Weights of a small mixture-of-experts language model, trained from scratch on English Wikipedia.
Size: 11 layers, width 256, vocabulary 8192.
Experts: 40 experts in each of 11 layers, 64 SwiGLU neurons an expert.
Training: 290M tokens, 4421 steps.
Below are experts of layer 5 (counted from 0) of a mixture-of-experts language model. Rows are named router (the router's row for the expert), gate (a neuron's input weights, with its number), up (a neuron's input weights, with its number) and show model dimensions 0-255. Each number is 50 + 12 x the weight over its row's rms, rounded and kept within 0 to 99.
Before each expert's rows: "comes after" lists some tokens at least twice as common just before its tokens as in all text. This comes from a sample of Wikipedia text that the model never trained on. Tokens count by the router's weight.

# expert 15
comes after: "|", "s", "It ", "|---|---|---|---|---|", "there ", "There "
router:55 58 32 45 31 53 53 29 53 67 61 42 69 51 47 49 44 53 64 44 61 58 58 57 57 45 54 66 40 45 48 44 40 35 46 42 44 50 75 65 41 52 57 52 49 47 32 70 51 52 24 47 61 73 46 43 27 46 43 26 53 31 43 59 60 39 49 30 56 40 46 54 59 49 49 41 40 55 25 40 65 69 40 65 50 60 42 43 58 59 78 51 80 30 70 50 43 48 36 45 46 36 55 63 59 60 54 49 66 30 71 40 43 61 39 44 31 44 68 63 35 47 48 45 23 46 77 55 78 55 43 47 57 52 24 49 69 39 70 76 69 44 66 28 42 58 61 32 35 40 42 53 51 49 52 32 45 46 53 37 45 48 52 31 65 35 45 52 56 44 41 72 63 52 37 46 44 72 62 48 56 33 45 38 47 46 42 42 54 33 75 60 34 47 45 42 56 42 58 54 43 50 51 50 39 43 27 63 39 42 41 48 56 35 42 65 45 44 48 47 39 58 53 35 69 31 68 66 66 58 73 55 50 51 47 36 35 54 60 44 74 66 48 62 62 53 32 62 50 40 64 62 39 59 51 57
gate8:49 61 50 89 38 55 80 54 67 40 63 56 43 56 47 51 44 73 62 59 63 47 63 50 26 52 68 63 52 62 47 45 44 21 66 54 30 48 56 50 57 37 53 45 58 32 64 51 38 56 37 40 31 69 60 45 43 34 53 49 34 34 64 43 65 52 52 47 43 48 60 59 28 53 46 52 42 46 49 60 23 56 60 64 54 53 50 39 73 37 63 46 72 43 34 51 52 55 53 63 44 71 58 76 39 58 67 46 46 61 52 37 34 64 32 58 45 52 58 38 40 47 48 52 51 62 56 62 51 55 68 59 48 55 42 60 61 47 48 32 43 55 45 54 63 66 53 27 64 51 46 55 54 69 69 56 57 54 72 67 34 43 39 61 40 52 38 66 62 73 40 55 46 58 24 55 48 49 68 40 30 57 40 49 42 45 54 55 46 39 51 64 52 51 54 49 46 57 56 46 34 52 51 26 40 46 65 56 29 54 65 51 51 58 65 54 39 34 61 41 58 52 36 36 36 34 39 36 55 57 57 46 59 90 83 45 23 51 47 48 54 54 26 62 62 37 50 26 56 61 60 71 48 39 49 33
up8:64 53 51 58 62 44 62 59 17 36 56 72 33 52 45 42 73 49 64 47 44 66 55 59 45 59 62 48 13 48 63 52 55 48 51 52 43 57 37 36 36 51 53 57 61 43 31 50 69 49 33 56 45 64 45 39 70 69 57 62 42 43 22 62 32 43 53 34 43 57 45 52 25 43 62 69 45 57 34 42 43 65 36 72 61 36 45 40 46 33 49 37 53 46 48 41 68 42 45 47 56 47 53 36 47 50 47 72 51 46 30 66 56 50 78 54 46 56 49 50 49 39 62 36 55 24 33 16 52 48 62 53 52 57 41 59 60 65 56 55 54 54 52 58 65 60 62 60 48 70 29 42 57 49 52 52 76 54 52 51 59 39 68 55 36 38 35 52 52 52 43 41 39 46 62 50 34 66 59 68 42 22 63 51 57 52 60 46 71 67 66 69 51 53 53 44 66 57 52 59 50 39 66 66 40 43 38 63 73 69 43 31 39 45 70 72 51 37 16 45 56 59 49 31 36 63 46 37 33 41 40 50 47 52 45 45 36 42 65 47 66 35 41 46 53 51 65 58 45 42 35 43 58 31 52 37

# expert 19
comes after: "| ", ",", "201", ".", "200", "("
router:45 58 59 54 46 30 46 40 42 66 41 61 42 44 60 54 64 66 63 40 56 41 66 60 47 58 57 46 66 52 39 43 37 49 59 50 37 63 75 46 45 04 59 54 49 49 48 54 62 61 45 58 53 62 51 59 48 46 58 66 61 42 45 28 62 46 49 40 65 43 46 46 51 58 45 57 54 64 37 44 33 44 46 53 47 41 65 39 63 43 59 53 81 36 58 66 37 37 50 38 49 40 54 49 53 55 62 54 72 53 51 47 53 31 62 33 45 50 52 60 47 54 28 43 45 35 79 59 48 49 60 49 49 63 25 67 60 45 55 47 31 37 83 38 47 49 55 40 37 50 39 61 40 54 55 53 45 37 45 25 59 59 45 32 71 37 57 69 48 49 61 49 60 68 41 61 49 57 39 50 41 24 46 66 39 52 48 42 53 39 60 57 74 36 36 68 45 45 63 73 48 49 43 61 44 32 28 52 32 47 59 62 31 69 35 49 55 68 51 52 49 70 58 47 46 27 47 74 60 63 71 56 29 59 48 30 55 64 71 68 73 65 26 42 40 55 67 72 43 43 43 58 39 49 72 54
gate8:62 57 43 57 54 55 46 59 50 47 42 49 54 43 64 36 53 31 34 46 81 43 45 51 57 56 45 51 61 40 38 57 61 22 68 39 50 42 33 85 46 49 48 60 55 55 54 62 49 47 55 45 51 60 53 44 56 48 64 42 60 44 75 54 42 37 60 80 44 59 29 64 37 58 49 51 69 44 69 55 39 34 64 52 43 60 44 42 33 37 46 43 40 38 56 53 71 57 52 59 48 55 53 52 32 40 55 49 52 10 70 55 62 36 56 60 61 47 33 64 59 49 38 59 40 38 51 28 68 44 47 50 43 55 48 61 29 61 39 59 40 41 47 62 31 43 33 50 43 70 55 55 57 47 38 45 44 47 45 44 58 46 60 48 30 42 41 66 56 35 34 60 41 28 28 39 47 71 57 34 55 43 58 29 53 58 32 37 36 51 45 43 68 56 59 50 48 46 25 53 48 51 34 58 47 56 33 46 59 56 52 45 61 59 54 58 48 18 37 61 71 35 68 40 32 60 73 67 46 31 57 56 86 32 50 29 47 41 45 43 34 52 57 36 37 80 61 44 71 40 44 61 48 53 41 41
up8:52 34 58 60 36 53 54 35 55 51 58 50 51 46 49 48 51 55 65 54 27 41 39 56 44 65 41 47 52 43 72 38 57 70 36 57 32 38 45 37 49 73 58 62 74 29 47 48 39 38 45 49 52 37 47 50 45 64 44 66 25 43 26 44 57 55 41 35 81 28 48 42 42 41 30 52 56 66 44 66 52 46 35 63 46 55 73 61 46 54 34 46 30 45 50 58 47 64 46 41 40 30 32 58 65 61 50 51 50 55 35 60 28 56 30 36 35 53 66 31 46 44 61 50 56 78 36 74 44 45 49 36 58 52 58 44 62 19 34 55 57 63 61 59 45 71 50 42 66 51 55 65 53 48 66 53 41 28 46 59 51 53 25 52 88 61 35 43 47 62 49 41 56 65 59 57 49 52 33 61 48 53 45 43 57 61 53 50 50 49 48 65 39 57 45 53 60 23 60 33 67 50 37 52 66 48 70 71 36 44 58 50 35 49 57 52 34 57 74 42 38 52 46 73 57 58 38 45 46 48 52 32 38 80 49 63 52 48 72 51 45 47 55 77 49 27 53 55 34 36 67 47 56 47 62 50

# expert 4
comes after: "1", "2", "3", "0", "4", "6"
router:71 46 54 37 44 51 70 62 69 45 56 50 57 55 29 72 43 44 75 30 52 53 48 47 62 48 51 38 61 56 33 30 49 65 42 61 48 48 62 59 65 45 50 72 54 42 39 73 47 53 49 52 47 65 43 43 36 59 47 63 62 56 39 24 63 35 62 46 51 49 27 51 51 58 47 27 47 47 51 60 57 63 49 48 37 47 43 52 61 30 75 47 68 47 62 36 40 38 50 39 35 33 65 49 54 56 50 53 49 24 49 36 21 39 54 44 41 51 64 46 36 40 56 44 21 53 63 32 36 38 47 50 27 48 36 62 73 54 68 52 56 48 43 42 31 41 68 33 57 44 45 44 70 48 60 46 53 51 57 55 34 51 42 45 62 39 50 59 38 46 35 65 42 42 34 46 54 69 69 60 43 25 48 57 48 41 56 41 70 22 58 37 69 45 45 40 66 32 80 50 65 46 49 45 35 39 39 32 36 52 50 56 52 75 51 45 57 55 48 63 46 55 49 45 53 39 59 72 41 49 58 75 39 56 44 30 48 43 60 60 52 32 37 73 40 79 58 43 35 23 45 36 40 42 51 45
gate0:33 45 55 40 30 46 52 54 70 22 53 43 52 42 56 60 46 64 60 55 50 76 39 54 46 47 51 43 40 34 51 40 41 59 31 63 61 45 60 52 36 67 51 80 67 53 59 40 37 39 58 45 45 46 58 40 44 61 39 22 36 71 41 63 52 60 62 42 46 29 61 46 71 35 54 56 50 48 35 44 45 58 64 55 49 48 45 27 57 38 36 48 47 77 62 46 55 65 27 78 50 43 34 46 67 63 66 42 61 45 74 37 56 55 52 52 29 52 59 53 38 48 38 44 39 45 51 50 50 23 53 35 52 40 65 77 55 58 54 56 65 54 56 40 28 50 53 60 72 38 45 45 41 40 88 46 53 45 69 52 54 41 72 51 53 56 47 66 45 47 46 55 45 43 50 69 64 58 61 52 51 33 69 59 25 57 27 64 43 58 41 33 41 73 55 63 56 49 44 69 50 51 45 43 69 47 38 44 56 76 55 53 58 41 17 72 50 56 55 34 46 47 46 48 67 42 41 56 65 29 47 55 37 53 37 48 46 62 39 51 45 46 48 32 55 53 46 31 42 51 64 22 47 62 50 47
up0:74 54 52 64 47 51 32 49 53 43 54 26 49 48 51 39 39 46 61 57 59 42 42 52 61 35 31 52 26 46 67 58 48 49 49 49 61 45 48 34 42 55 40 51 43 80 52 70 42 37 44 41 50 40 69 30 70 53 67 62 48 60 53 54 45 56 54 26 44 53 36 39 48 48 44 67 48 60 35 61 46 50 36 56 56 33 58 35 32 53 68 59 57 51 57 39 46 64 41 68 52 59 25 54 28 49 70 73 64 30 64 47 40 40 38 63 34 55 46 38 45 49 41 18 40 39 74 60 32 32 61 44 65 44 66 86 50 39 45 38 59 54 68 35 70 43 60 59 41 46 50 62 52 56 46 61 57 32 41 42 50 31 38 62 39 58 61 59 40 70 26 48 29 60 49 47 42 53 66 50 72 32 51 23 44 39 54 49 62 68 51 71 36 34 28 55 47 42 63 35 49 52 48 34 34 46 53 72 57 38 53 40 43 55 37 56 50 53 55 36 45 57 58 71 52 55 40 55 53 53 44 55 58 41 52 58 47 43 39 46 49 38 40 35 48 55 67 56 42 62 74 38 32 33 79 39

# expert 10
comes after: ", ", "and ", "It ", ") ", "it ", "He "
router:56 53 43 53 06 49 48 59 46 61 72 55 47 61 64 63 50 26 61 46 55 64 52 40 47 45 37 70 48 38 40 42 55 62 53 35 49 74 34 65 51 52 52 44 48 55 59 52 50 58 13 61 58 59 62 49 44 53 47 68 58 48 17 33 40 27 52 27 61 63 27 55 56 36 52 56 43 51 21 44 50 52 44 59 41 57 39 49 39 32 55 49 61 49 63 59 49 38 75 33 45 27 43 51 49 69 61 44 62 24 39 55 22 61 64 49 45 50 57 48 30 51 52 57 53 54 54 29 55 30 53 52 51 35 47 43 66 53 85 56 45 23 52 39 34 46 40 37 54 37 48 69 60 61 58 54 38 33 55 51 51 60 41 40 73 41 49 35 59 46 54 71 38 53 66 41 67 70 44 40 56 44 68 45 39 62 61 61 57 48 67 44 64 26 46 58 58 50 64 73 50 45 66 56 41 31 41 62 34 39 49 51 47 57 37 53 37 53 59 49 60 51 54 49 58 41 66 74 44 53 64 51 32 56 40 48 52 56 64 49 49 49 53 64 59 57 54 62 44 41 63 27 40 45 59 68
gate0:54 68 55 63 64 46 41 46 59 46 52 51 30 48 39 69 30 47 75 34 58 68 33 42 34 30 61 54 30 46 57 78 50 51 43 48 18 69 57 43 49 45 77 29 50 66 26 61 40 36 34 57 45 47 49 54 43 52 48 49 55 37 46 41 61 47 21 38 43 77 58 63 57 24 61 71 68 43 47 52 45 43 57 21 39 45 51 48 61 56 36 62 68 66 59 40 36 62 46 63 48 65 67 37 54 70 54 41 47 23 55 52 36 59 54 14 48 41 51 60 48 40 49 66 52 54 44 33 51 42 55 53 59 47 68 66 44 61 58 34 47 58 59 60 52 60 35 28 58 50 38 77 43 51 51 34 52 49 73 82 36 43 69 55 48 37 47 42 54 57 65 47 56 41 40 46 45 50 34 60 62 40 50 26 42 56 49 39 61 56 56 53 49 52 38 38 58 49 64 50 39 44 56 47 26 45 56 38 58 50 56 45 48 42 40 63 48 43 44 49 62 40 55 59 35 53 34 47 18 39 47 58 52 62 50 43 31 75 39 57 57 58 59 54 45 54 64 62 46 70 41 60 42 46 65 61
up0:81 45 48 52 69 52 52 46 50 52 46 55 47 61 43 65 58 51 59 82 52 44 38 62 47 55 33 39 49 52 46 66 40 49 48 51 50 50 51 47 59 65 36 61 59 58 34 65 55 65 44 42 54 69 30 47 53 50 18 62 43 36 50 58 51 49 58 42 36 45 34 46 52 43 37 63 49 41 51 54 39 81 48 54 35 79 52 32 41 55 39 76 63 54 44 42 70 40 50 38 61 40 53 32 45 42 70 45 53 56 65 38 48 37 44 37 53 41 60 60 60 43 20 40 40 45 65 46 48 39 41 68 25 62 51 37 78 39 26 58 59 40 54 57 30 57 55 38 36 57 63 66 36 69 55 55 59 48 49 28 31 57 53 42 25 29 39 55 55 56 52 20 58 25 41 49 42 27 53 56 51 42 49 47 57 40 68 64 49 65 54 42 65 46 61 13 42 51 58 44 57 56 50 47 26 89 34 52 47 53 55 36 57 58 52 51 51 59 46 45 57 27 58 55 39 24 55 47 48 52 56 53 56 66 29 52 47 38 48 35 34 57 71 37 57 51 36 55 54 51 53 51 54 48 51 40